Experts of a small language model: vocabulary 16384, 369M tokens.
Below are experts of layer 7 (counted from 0) of a mixture-of-experts language model. Rows are named router (the router's row for the expert) and show model dimensions 0-255. Each number is 500 + 50 x the weight over its row's rms, rounded and kept within 0 to 999. Numbers have three digits each.
Before each expert's rows: a language model's description of what the expert responds to; "mostly gets" lists some tokens that are sent to it at least half of the time. This comes from a sample of Wikipedia text that the model never trained on.

# expert 4
Separators in credits, tables and lists: pipes, semicolons, commas, "and", "by" between names, as in "Directed by", "Producers: X; Y".
mostly gets: "',", ");", "born", " ;", " &", "\";"
router:379374499621474494512507543477522464554450460500558493513552584458566452520494447558548590518443525588497528544569523515523468495551502509534535492446470450506404572438448516495423505442470495553499480486491473388522483497558535404609574502492496474499497556513455371512462570461534498437536455524486553507570500516579482451633499478459443484487544527595572482464514565422444435481461501493457473499482540523510430440453510544523499439419458457481547516448519421496550587471595504435518480410468460488434472496543491459449546589479478579491437466513570531498576534445467496547610448534511446528436600443481402495417446553521510532504465556450508409587526501437456497457503505501479387469438556504453514502535484403485394438424503380513494529517475496539484465499582433

# expert 6
Bare space tokens and first digits before numbers in scores, ratings, tables and lists (rating of 92%), plus taxonomy words like Genus, Animalia.
mostly gets: " Animalia", " Genus", " gr", " ph", "_{", "|---|---|\n"
router:549465490451514426511477479514465499518410574525453468451515429546486479515448425595547456455505463446479520475461547573540520580544447576454498549538486507526508461503453442579530532604417443538520483510508424387500475430521491541470442543525543509532548536460405488385534531447520466453487426435508537415530498548498507446475551488477470512507444504526551501518511440498591523539552523503473396474539490477455564493582452570433535595577501460519539520502557397433503433531540449483487471518575507478466518454535481496541501474476509434489458485409528564532459478416498554390518462447578493560596420485514407419463528425481487553422535472485514367388577587506536524547396488589491468614445536416519481445519526533557499550628454484513527567422530503479567557453547413

# expert 15
Later digits inside years and numbers (19'6'8, 20'1'4), plus infobox field labels like Personal, Preceded, Died, Genre, and his/her.
mostly gets: "Personal", " His", " Genre", " Preceded", " Died", "His"
router:487571489449493466470613572543512570459465505606486454491509488539504536530425467361448526413456534525457422486505448499599494515569545447503507504553555462513456436523532413357493503465476511415471525535425450441486523461527440456505490565447511527472426519473427518461484571498555478562553439513471551602449457484492483533519505467437522545523430436500465384545449506557434548496566613468549501410523606596576528482537464446484540533495550525468519444413412451585536520560539513508453454484490439472501502495554539451464462489497496535443439504458427525495496521483455370561507549484541587526534448441543519505538430427534478528493494471445440553613474399409540513514469573489457467483418513453503466452583489520586569448501624496462515422449501554496520472401457518

# expert 5
Plural nouns and noun suffixes completing a word, such as -ations, -ments, games, members, services, often after of, and, his.
mostly gets: "ations", " games", " colors", " members", "ments", " services"
router:554529480550596520436490472402408657439610468531495498583462594496489530543458528421537614470482458498534519504558510470468429452538527557514536468498478481436418488506478453468511492570565525451579615524494568621515486536442523498441480479547519427489534502510540482518468431469463636499459501528518474480433469518481527512510450536550444470578540482472523446573567458450466567384497501426429473508549509480472530595519505461545542480582483530547566521549523590485492519613403454442469496573502524457506497513465537522529514432445487577503592524416465478498540510521528529569439522453444547477580467582402443480537493600576519395565412499400513508468401600484523498518507498501550425513516542444508536495549432470437452446451522466438456434558473461492486479503557465

# expert 12
Middle and final digits of multi-digit numbers in elevations, areas, weights, vote counts (4,400 m, 245.9), plus Al/al word pieces.
mostly gets: " al", " Al", "Scientific", " organ", " van", " Phylum"
router:526461487459518498519526409581523466481449541454555540487537466538484479465515535469533546476428533482417630588537450507475487475373446458456562518548522491586537543442498548550534585420480399443440486513526493598447548462458494465476501504597503538565510507443583473493467469508574514440482588553549447464562499497483580441561494460581555503459564553491578566459467493415538450517488405550507460448539599467461554448464478471437399504460499468458586453515475563526556476579506488479401515477484491431556549467413430592515561450421488493480556472464479469514469464466487389469424532541499456461483491423496587500534434583424510547523595620525502534491475458514451522464454535548521471524429477505579434481498636497428545602546543575481492454435559508464561492500458440

# expert 7
Prepositions after a noun or verb, such as of, in, to, from, during, into, between, including infinitive to after an object.
mostly gets: " during", " into", " to", " between", " in", " from"
router:418509608492466552529480463485491421567466495509487483480486439545540593512470533551499535492479564523524436583377519478383569501481508504514624534551476528474467556420455607445452470572535470506456562545565477433407588501488454557499570434532497495422540537576552473505544513528467494492454500533477423433538462469454499510432533547586528477401597583470511542496508538639440539524437519525438498471461449442465505466499476412540579511578478454513468538551509466452519478453451456461492452446527410485590546533573499463511569582480558514517532473529531436589501392522586549405467546476494466502537495532503549556559574585420449528533452543427482459486446423528431558534546500378505527443552507497481556496525521500502481480496624441457479399538414522485502446555475463

# expert 2
Number words and ordinals after articles or "one of the", such as first, second, two, several, many; also nationality adjectives.
mostly gets: " two", " four", " several", " many", " three", " one"
router:519498535435521490508452420402539532422498407449522478467474456487519459531440448394473546496503531584535519450579477446417568459462538512486404504526565546459414552548525556550627596508532495489464531460508511488590517504466430518551573528456448455554554499472556463475525421560496405443576491416485449574456483453467464520431522550538467538487518531472561498528465520484533422529465509528433443506380497460485512459378542505457458485498479541458552460601501499487411469452590519494510590575547519535509505383592513481539477485493506498510469476438556578498482486522546482496524521601516377548399515497505530545487551475529548450466529506536502504537398475509548405517530483584426518456438496475509504408510507569606564560546470517534385543567450482443447495427473647

# expert 8
Full stops, ")." and '."' ending sentences before The/He/In, plus leading digit 2 of years in tables.
mostly gets: ").", ".\"", "\".", "SI", ".", ".C"
router:434517526448458585473503507498473499551502453501529517446558567504510512567442492612525515538567442447525490469438404465502501510533481440481520535517477581413503525518570411513422472434492461563520627487486461533489527493532569484540397471460437513529442518543435429563638528451482490443545520562536490439538434567444453417431502456487411451548408531482498501475490489592419407571553411433434560510567503543547457547576437469550543561499415529417398425572518511445539509495534432489539593477385533522443452502505583560586472508483502459484464546526516561449471525511521554523570430529415512446438446475514579553551548514480517505487455476498543459480493490463479481438538556459547391495490472438575490436468470544479507532489413436433553578539473440584426494405520513

# expert 3
Digits right after a decimal point in coordinates and stats (44.'3'45), plus lowercase single-letter word starts like l, d, adv.
mostly gets: " l", " d", " n", " j", " O", " le"
router:574486481517496474485536545522514462579450539418533488481467389535528409506545456521420534468533487535469415517452523462496491575619483583553436441374546424498604521477557516547465414570462422588478482557435498467526531489571574498549619471497569473546489435512477441527508494609470530569399457528444539516465528580418453578457496519575496482478470514558529488438546504412467567510529480461432557452502442540446555539558436520460601539526435529534519455545443444557561466497526441504455468410506465514503577493478486514522515413482479514484538551557523486520488488459463524553518455464526580519541499477516497434516539436520605535411488538436408605580534515550503550471557499578410501582536458580517514532483423471571451421546478464478521451428450548431417429498420512

# expert 10
Head nouns after "the" naming organizations or places (district, city, station, Council, Museum), and "th" in ordinals like 16th century.
mostly gets: " district", " area", " Council", " Association", " church", " Museum"
router:566493513483543537545488534447553461466578487477507525473472555423520453484442513451515563478560489525520526448632461468400484515551520614397487442556455466511454450473536445510477450471450443486563477626449464612522543510511407597458544496523466528476581433498557547550484512435542430470530512489502432429505447469432441446486481503465427520469506473506456547467566441533526507483479433449507573518419503585547550411559477533506487453522512397493453599500456555510548531548549470552551487605490528478579481459563570484436445384608486515560472422493457405538470424500535426428450539509531534501459464500543484507391569531501454435485466540567542582479439551542599473488465505605496489606471577480504544516612491489485396485474484482593527532478529456546501517484422566

# expert 0
First pieces of split words, often verbs (res-urfaced, sp-ies, dis-, pre-), plus opening parentheses, quote marks and section "==" markers.
mostly gets: " dis", "==", " res", " \"", " tra", " imp"
router:504553507577511428560496558548527446443547565516467381629446500542504589489587504496525372527524487476453504570517522475467484504462418513407513500569566430500567554561457447478588425573422520499583468456554507468519487539591465480481517430506457471565413457498560512454484429516437479564473541519458419497506506556571506479509454552458463397547512406466493530396481491412439473474561477496506443591463483501490518493530518408549508551507606482544418482473542515555482511484403492520553499469595472469464419553509459488554484537494468513490525515406373425515505495519509504513490492488454565524473492502507557557586503476528553479443540541459425473483524472432394611599501576511485501526496400507435503604443438543397479471514529493505442567492511576400593544503468506

# expert 9
Short codes and cells in sports and election tables, such as positions DF, MF, FW, country codes CRO, W/L results, scores.
mostly gets: " DF", " MF", " SR", " FW", " Runner", " win"
router:520532481567470535434431547554482508504431527573502457538437537525449422481522486444441401574582504581500520569586545462511460593465399534495491448379483541466445442464476580500453479497417486503555452515464464456461475556468592506471518444526536527511478548463476546516455453530489460511544382474506582577589420546604513495451528497472622540442469576500476485514563481499491607517456463472605469434528549524380444501391546599586589485530586503489569475427530473455491510473474560464493409474521448471411448433550418493491499429572423608476453480475496573476518460585395494487514481465557466544530507481476526518514501424482484484485522531525537500509495569593449555509549532516483453537541499492526545417523520504530471413525484558514533553523601470533533491605567555

# expert 11
Commas, auxiliaries, verbs and conjunctions that continue a clause in narrative prose, such as was, been, but, when, said, known.
mostly gets: " when", " where", " but", " been", " have", " said"
router:469534500504535416482506513478563532545553431449508518513507483430526583454574459576502489579444613455521488537409529506574570472514633495514478492498504473554367467479459532425499510456537480641503549407515561534509455519506470547486495522511543468546446456447501495439458530354540565493512505490476446530548519471506518486530486499552506563501630446516515491566507410540568537547440609422468510518581446506529485503482560440463497508512452430524426493523475528510473446516541546488518534541666561507434493550369423557525601477401510480527508450491550464476534576560485542546508465565471534431416411509446417527492526542504477509515411486472392544540454439489428455487477501510487541411507424498531492520548488469415507517599525522468443431573468452443468607488549561

# expert 13
The word the and first words of place, institution and person names, such as New, South, United, John, William, after in, of, at.
mostly gets: " South", " North", " Robert", " Charles", " New", " William"
router:526463452531524544548487546480535442450450384469571502524591564555544468554571522450482445576523534447479482434494493475430463459453432432609392397510431463482529547505505484610500454455510479468583471444499581471485565475568507567559547511460539514406527562480462557530537499497497493493563513500473530409481518473528417589465461430509532547452529538400464491442589592473551416557479487536489543472479516516554433500459474558501478432400458458463518518534588575486476537530459571469552603500413482583532513357468560461481440396531515408566411493547539493515499563536480410477409535449490442526615487491517543419572416494429459462529514538596516508527500514521486447498440548484466442409430500537519510471454559443565537512487558488511517501532525468518515568466417465

# expert 14
Word pieces inside South Asian and Arabic personal names (Gandhi, Ansari, Singh, Raj, Kh-), and interior digits of years in tables.
mostly gets: " Gh", " Raj", "aj", " Bh", "har", " Singh"
router:559491461455530541510536546487521506523402541463565487539523497607472535415565532514536590446435516443448519512575432475517493495449537386442535472470511518541524478487476574549518627525548580539477343600482552532496556409475563408485488391486443484465471463550539516549481550532454454443550506505502437568408521451399512465500489501481518526498431498520380403543438548492451527510507448484460577542549432467476376460506500524498486516464534518550563507485540506492401467499487470551602522418487495473556451469583533469475466452543540462449533558468555530436461544497538571549538459445477491484583482414523488464410498492517500516573507414476493565433541553498548489469511483545458524417502528459469514630539549475422575488496463440507623526525524570451573429429395447